Experts of a small language model.
Size: 14 layers, width 128, vocabulary 6370, 30.4M parameters.
Experts: 256 experts in each of 7 layers, 6 picks a token, a sigmoid router.
Training: a variant of Muon for the experts, 546M tokens.
Below are experts of layer 6 (counted from 0) of a mixture-of-experts language model. Rows are named router (the router's row for the expert), up (a neuron's input weights, with its number) and show model dimensions 0-63. Each number is 128 + 32 x the weight over its row's rms, rounded and kept within 0 to 255. Numbers have three digits each.
Before each expert's rows: "mostly gets" lists some tokens that are sent to it at least half of the time. This comes from a sample of Wikipedia text that the model never trained on.

# expert 180
mostly gets: "Man", "Or", "si", "tiv", "Sol", "Is"
router:117123195120133102107101098151138122156127078109172156100109151159105120146171163140131135213199156074132123134124137144093094134124161102155024068080086136166067073105161153069171116104124107
up0:125122085112083149082101126147151163141157125081163098131117080149147126150157130156111194122121100109196104127082095106095176096068143153141075085122146125113078123152115161130141095060114108
up1:091154117093083124084111102135125126129142104104102153118117174119067170125216150136094139151096127135170065179104126167125112172129139160113113082129214136158127096078137117111186136127067169
up2:107162143200108102114157103105255162118106121176138172103134107112144191166151181177170095123132100138099202129112161138132159120133100147120086101100070081105171187123100144165127121083146121
up3:116186108117141162127137109134148152146156103113159160079098217125067130131111139177119109104165107083164102068092148129138121152119186130119101141074117161152131095146132151142094124053063205
up4:143122088097105093128100081116127157120102183113155137141207104180096105143111155098058116138141155121093153134139131083146126160091117135157148168137089089137187102192141149145084171111087141
up5:099200112161109087095127123149116129172147097183158124125117098128107108102098121182095108149110137120154111078105121133126136065184084151141120157141091142138150138117116114129077084109163117
up6:139097170125165118174150159176173164120158162124162121120104136151165142156117165089132119144167126084218119126084122142080112100168091175162082099095096136135157157107132149113174123105146123
up7:158152146159116079074079131157156103145118079149150104124095188175116118147171151146163128167152145100077062123123091092040072178134139152181169094133092143152137110100174093130132123129151103
up8:052142087182154124097169087109157171120141224137124147108053086114147128173122088140121125149141112119165161144111176104134083136124143110121068150150150143094150096133127084148113139094155178
up9:120158188207101162067185126095146152095166090154115157157134099117152175161140165107157096217164121151184163104129094085081162158158192115186130144108152145094139165148126115129191120126114082
up10:095118157115143110159132154192150119133123179106137081143076163087149107164148097085115162138135100151145124184109163058157040146134206176153132078107146152138091090095138106107108149096108184
up11:174183087148118141145181169173140110143184145109181140105110170137137130149112130144068137137151075132151184160102112092143116059128163126139145093095116116093122116105190081147160078127127137
up12:080136167111151184078116098152139104140179158145160154179164126157141172110145122052184138093159090119159100103168140108123190105109135156153037106145083149123072157104131141107130106120185135
up13:124170118177104123156114075090097055112166096163162097099118115123152129150196119099176146091161051156126181138133096138120134101129172103171118106150109115148106148134103154099125118132075147
up14:146116115172117131143145144112141174121084101143133179153131180147104077142112164111114163174096126156161150126038132131092130104097166116149095107075168148100095067117130104103103086112128113
up15:079129136119147116102063118119103093188124105100090117122152057141136132121189105087127137095149153123197133178120148137091162113116135197194116093182110135149169105101144139114115171185097137
up16:186126156110145105134166151115131136074135066096159133115105154103143125126164151132165110183137072147133115076088068167090143169126095097161106103107130130083159099177206148210169119155132114
up17:065112101169071139151187132112132179133186177135123153101098114142156144143144149149100176101135142093170068164105118129079100142088134120139069180097183140132105097102155095134135137105154184
up18:103051132146105094184134134125140155091117094133156123126164149151132148119205151095190115156139112086165105155142102155088141129070132122132126087092055060119117093142148145080112120120136146
up19:173143182125110098135142103085186142105125148124134092109133150119128123143098147105082070137195146094111140139111193107088120146135158082061082125129146168180157144175150119119136139093146157
up20:179087142157089135095085149124169225128184117134153143084150166130079114096118097137124187082155150069109137164123196134071126132167121118136095104098092124103100140106162121144117120141136107
up21:132146148144169110094086148131074133100117150113206173062138117166129054138106068141081199171124129125076064112136107163116155144118168150088101110103144213110131128101130136122112117113164135
up22:123183145148113185107131072064109170129112141134154163102137181095131111141084128157119154156119087173097147056074107111104125142089149172135057110131091127141152112126143139149131095070140143
up23:151075140178097150093058133154115163165136143121087125178101148131130159195044099140151186172139119116157091138115149102101144093148073159124076127113091103122119063155148147105161084099148165
up24:134135096075087155126095080190067147150132131137069173111118162110102135171127115068110111167143049121133122118044149121141132180132149091073169126077167145161139156124167087143140140077131144
up25:132148175074147130179109144112069123092167111154152171038115159121130156168096071153070142125139118108156127207113137132106151167152096135144049120086157139129117107106132142151152151129132139
up26:143094168122152113123111138190173115105146139124149142130097140086120215155175145160219092138160086093172134107096092163077070166169111156192054128153098160098117130123167150191172128170163104
up27:090073132073161116072121152143127086118108074072105125083151099126119099117198100153105137121080201131090104122175133129146128082104144118152100109132160133156092142125138111099140149162139099
up28:108094138144098195123176054135081125115108090140091107127150184176083111154143139118118152136127143081115084143050138164138141133090177163155115152149128127109148058126127063118160087116142159
up29:107117136084119017130134059130169130125141176122138116119129140167169081117152165094095192157184148130061159140107129118167110105112176058087126120115155132106177138050117101141128116090140096
up30:110128204148156081117123151159134124173143155108126165096117126164107085114154131107146146112164097132196089220088194172053071083082095193166133122114092159116101058108166153160117089158121119
up31:208097138100166165125085121143153148137152115129195153152182236090191147106098136140118120089191156114121080157104045175132146149121169171122105128119121099175148127189088182080141092129154162
up32:145126212118151045134135114117093124102089133131203164094138084123141181085139142095083126151149122150128141169122151107135095105106100101125141070154153106067153150108173105106114103155166038
up33:075143141190071143117144087113128157155152104146147179105131189188105081113168104106163150124173171154124146108090155111060103072126152165159048102170084102131107076165180172133123092133125119
up34:184118159145132104082137122134176121180152127122162100115186105150110139199147143097177157125149065105179137219107128129112121152091113166182110075144088122089100143097099147138106126158171154
up35:041219174108130132139136136133119155140144133110075153136141193157154115143143027164124140105121117143143133140107137108143130073123159122195110145150074164126115107117148130077079114139135122
up36:126205138120114147135145157100087132104099097127152113102114119152125145151189083154162158084136071138171177051085117129136117117084148124081086116152107116111151110146164112117130088121118069
up37:136086133144105145141166121129134125112167120104193137117147135094114189103144144155182125192145139221166060116135132119089136099126153161122082069174149109141079185158101104193149108110100167
up38:088083184070113057120040134110145138104106153128133161130114100150112144119107129139135110168150136112120141105118120099139123127089142099147132087106145130111155124126119104062136127103134125
up39:168032098152133138110089103133094173153135141156105164139085128118081129061178160155149151085119153066137142167126166152108144156124119197154098122076122179128154084125151086140127098107165179
up40:166141137150133109062158159151147112093142093127154095106150168160126095123138137095079150159161173131092073160105090088121115172134128122126139107138157096162142171166128128095208134150086124
up41:125167181107141101095066160099072133056095128111176159135096132092104151139178110099192050135164146143140097151163146083085075146113152123151131105163094173087102092135092106131114148134137102
up42:115087152176085071085146084109166043133162169153088102171130142113134160103139170110131124064128158153106071094150128082090104121147103125147115086112107102164097095127158111107167116132092126
up43:107097121102091117200113101136104076118124150113153078136114150085151118165100122108146137179102150158154103142047174115138155135103154164122109115132112127164146113082147099185145145151142166
up44:056192087094140083135120080152049107129129161152069114122141143157113112089139094113148150125163177137138077074109120087119145106126112119189085180143099125133120116170132136117139147138151114
up45:149137114141069089112126112118138110090125115163188108142134108109160123161141161158087093066142084109161159136117116183148166173102112140174127138107130150134110099114160157122117156159125092
up46:130085086120101142143112152102157206125102147123124163114116115132122093120144114155099110215150135099082121137081161105069135140143055167100159182088152150118156145121142130151145116128153107
up47:124131193135165179149080141120114129114117164124115038110120074170157100150151158064173162105143137112147123169137174153147145121115151122161123094164155121123118080102130067113140154142111162

# expert 143
mostly gets: "Li", "May", "Met", "Ay", "Hal", "Som"
router:135086176068105127100137136114124152193107129124127092132068146098101103128153112125089145152128154099106145138124050103086117062165109128169111060124090124180094091088141167109152101102102113
up0:089161130077141107153127141111119096168181123120140162110104139139079054152167113163051166137079102117139122154138128069105099111147106103082118151105121133094107108154156111190122063169136143
up1:114103181133073090060156188151150138135123103144126093122126143178109139087167129108109153131111150205150191105099070084141113052114120124156116122128124123101127142121126153126170098181131117
up2:124144099112091075141130110083131145238133069120092165134081123140155151140117127103079126123140150122165121132141131133090105059185107085144073072138131081113138142136106128137215141105105172
up3:110094123125101124121143119201120149103196110092100124100089076147133159135071115177153137149080105180100119096132105109140097131158134142179122114147140086159148135136193122108096116161119093
up4:136081155118135075075102127151089139123127121152136165149166116165192164130076070115144138169114137077142152151128111167124057099133114118118116116117085164111075094081149136147130099116146138
up5:144114115152136169076187181150126116086189079168128173172137070120176169152139122075122133070124098076099091075154091133139133106164138137083157102144103121094127119156133138101107112097151140
up6:104119120104104159083122148207152134079160123187122122166151100130135105179047141149094123143175105082085064143098143131141054141149144120120129111066090104124154160143137152112125108104156155
up7:107106150154202118114162112159040150141164181117155125136095039075156150104126083133086128168121130132201102176161087110132096118099057147149065114084121144087091074105146160174162113087120154
up8:148104178092099119124065127085138124156117126130182150135156145175140145085128099132163148137084096084083111104141169135121174155132130128203105180182165148098134089117117108225186134102104162
up9:162074189167162136152162107150106156121149172178172119180076142087134156115164118090136108036120117057105074062148095097121118139120140101131114141117071132123157133097097098130109115150109172
up10:095077086110127148137136150110129138117117074078186100120121152095106138135147064115140170112079099159134181072132097103135134171099127125119151111180138106168110074117054097097121097097114147
up11:113113185128167084143077140116163139162134122066156118110118123109139103077143078127108117074047159083158166147123129140171122126136124116087125095131093107073139124126101112123136098102092133
up12:143097121107219143129096115071183143159110164179158152130167146128162077152151107127141154121146075083162135155108053130151134175130123107139097118134164127105093150121113072127161097081112164
up13:126153113106113126085102172128126125071176177172095125049164181143107128139107131195075125136171132116127161080116076141086115132155105085162099179079167140126097151082101158169158130095099144
up14:083109064145163145140114163135179141131105096132101171114094135139105154117136147126114096104127060126161116160102081118131117091091115169173044160164127138112147132104148181115158132142121129
up15:153138160134116112090071139156098156119088119176099083072115209197120170110172171098149165106127140172112142118120133109136114148170162191183168210165110144136118090082182160109127140152120120
up16:138095130134097132141088104102068179113089101147095100142099190095134133150131126110076154142156213153098134117124108132102163103097102175152088112129184093103090058105111123127151151177129099
up17:125093142115195158131112161132161143164148137095176153146025107070116154114135117134135125072173106118131078113108136172164134185097077177173084109112106122138072105129130123128130112083072156
up18:123156138050140088157097134125194097128099143131135081144130132133099113102199108128102140068048124077103163171145137113180127124129182152110101093126079132107125125113141084096122098180142172
up19:122089206160146070047205106145133152150162108085137089120098088078183138115068132120172162126089041126093098165114074111134089123107137172174178130167107117147131174095205099154123119108141175
up20:128107126149096150117162158164130180141151136141131128128107088114116133187147117139077177031108108091141057128176128132066105113167082136164107127114162152126155143093135100143138127112120093
up21:106106113125100097111167149138131140146117088075124130124073072177102112142114140092108146124168170155131140122099112136094115067081072156173100076097144063150090102135124127123149108158118092
up22:104108104081080063090178160132129149096087061084133087137183124134141135106125090045125159133106128123085111110139115126058109119135147104133124092157187093140099159065100163167161108095113142
up23:128147075115094152130146137094138146118117069165071089077112110080071139123134116086084114147104090088152105166115121133126133094120126123147102093128117142104167146182182158117151135134181165
up24:175143145111119135135120126106146113153192091122118189137091169164136115157113083052102138117121104117138134137117107129102165124167111138128124094186140134131118077103064107124169166128076129
up25:133124141113139072097090151159101092081158140138103102161098132147092105124146094152117143129152146124103159140141081122114087091084175174128148139125176116073089059096158157119054110122135164
up26:120127117142095058114123108114127138109130098124089085121133145079114037110174100140095151088125100118091166101131126149108157039115158136144135067094099140213153179141136134118090148126103131
up27:171101143125163099135045082112144072083146059112163071139194121108123098113103104153133127193131180163112148154150086059146164097132136159186128071130155150144146120100145100097130110092147148
up28:121175159087110148123147165071164107170163203157181137147150114142123136122145145119127101080143143117180149162077116181160112117106084144168108201152111174093118136136153124161133083142107128
up29:101099112103130105136140173129144139079141120151125113084144170056052037164170179128137197122151103081113148119109099047135150112169122143157172143086111108095154123167132087107148113112157088
up30:156159102095074093082211123161113157149141131070184143119125074078112162124095132176101168171100166098175090154062159146132069104088137180132105137117093106138128145161057154137150124087116107
up31:054088092093075100128142165107110134120052159133094115115116128141104110122090117128041168117123138086159149141104141151055131145133050137183108109104136135140154127141126124144105164107125107
up32:121131142136098139092089157160142109146174143095178163164155080147123134141168133110101097079146119135150122092110095139145069174146144149165155148123080156160153167063109140141061111051116075
up33:094129148156134138120119198158111112169153131119141123082116103084116112142106136061175121148105109098138133155111060131094158147173150151111209180132100121085122095131097140156165151149109130
up34:133102103173135078154120133084133144113130084088184161121152145114131098088087157115157140125154090081151095093133173138144073085158163168167187171157120113128072108177166132131130101118120122
up35:109189048123137165149148156118115128119168050129096148133100125175076074156120130151113122097128104177077154149099139095124098074138120151161098161099182138165188121160106135132089119172121089
up36:147134126117129142140116124128128155183190169108133148168131116122141090132177123070124114097147120141145143149156153151113159083099115125162148159121103122102129072094158177182156095131104129
up37:140131088169124102123194103148090161092073161126155102149070135091109128106155086096106131134085100113126125133152117173090085120121159141133080150165127146166153087079073075129117114148123141
up38:129094148096129089120122047094103098079090153141111163150133191139150098094158093075164156123141072131121121103157084146140132146173187169117085132135132163102107112128082033133147084132133119
up39:096116134146078160053146132122134068139131124159121069145183128170079096156115138116066126110124132105113121147122093075120122092131128149147142072081107102170133167074148151147092210147131088
up40:129167167105168133102168132156217104166068134109103118115103179165124098127151087143138148183083163181078135147078114138176142169144131036103152132145138088136139113121137127060141126171163162
up41:143110081070084082146084084183067178150128114160082107131079111140110117157196127085163081104165139109120176104116118110103133085116147121170140107139135138116130141179162142165184118096141163
up42:135089119143116083140101132131119198109090138062171170130060117075123139118166137096104123087108136095135111181131175169100109084161146172120127141132053120118148145149083144099187117130076128
up43:127123201128096155122099119123095129176153135073114162115086111162145151118160134116126061119158092147159112159100060116138149100122082131102128055139110132178137211143159144114133122099101094
up44:135073146157163198107108132137106064132094175130158109135133059160116147141156174102103182124182182116148123135111110153121157071182113144153117106126132138113153064100139077156105091108126129
up45:125112176099137136125122125108138138197159124088139103119166145156118141147118117054169138108132123140138128077108067168116157138194102145129143079123060135132091151106117144128157141083054101
up46:143179116096160124095120116105124093130131193091145146100091076116151164094115129150153094137167166114081098130108059136102145146099154182094176102063128066197145168114101151142164117129119110
up47:152109161148096101133121078121084131179104118106205140143123085102131120084122105133159131121162087126133070129145142088170101080088116174130110121105108173108153062108126127128122091070116103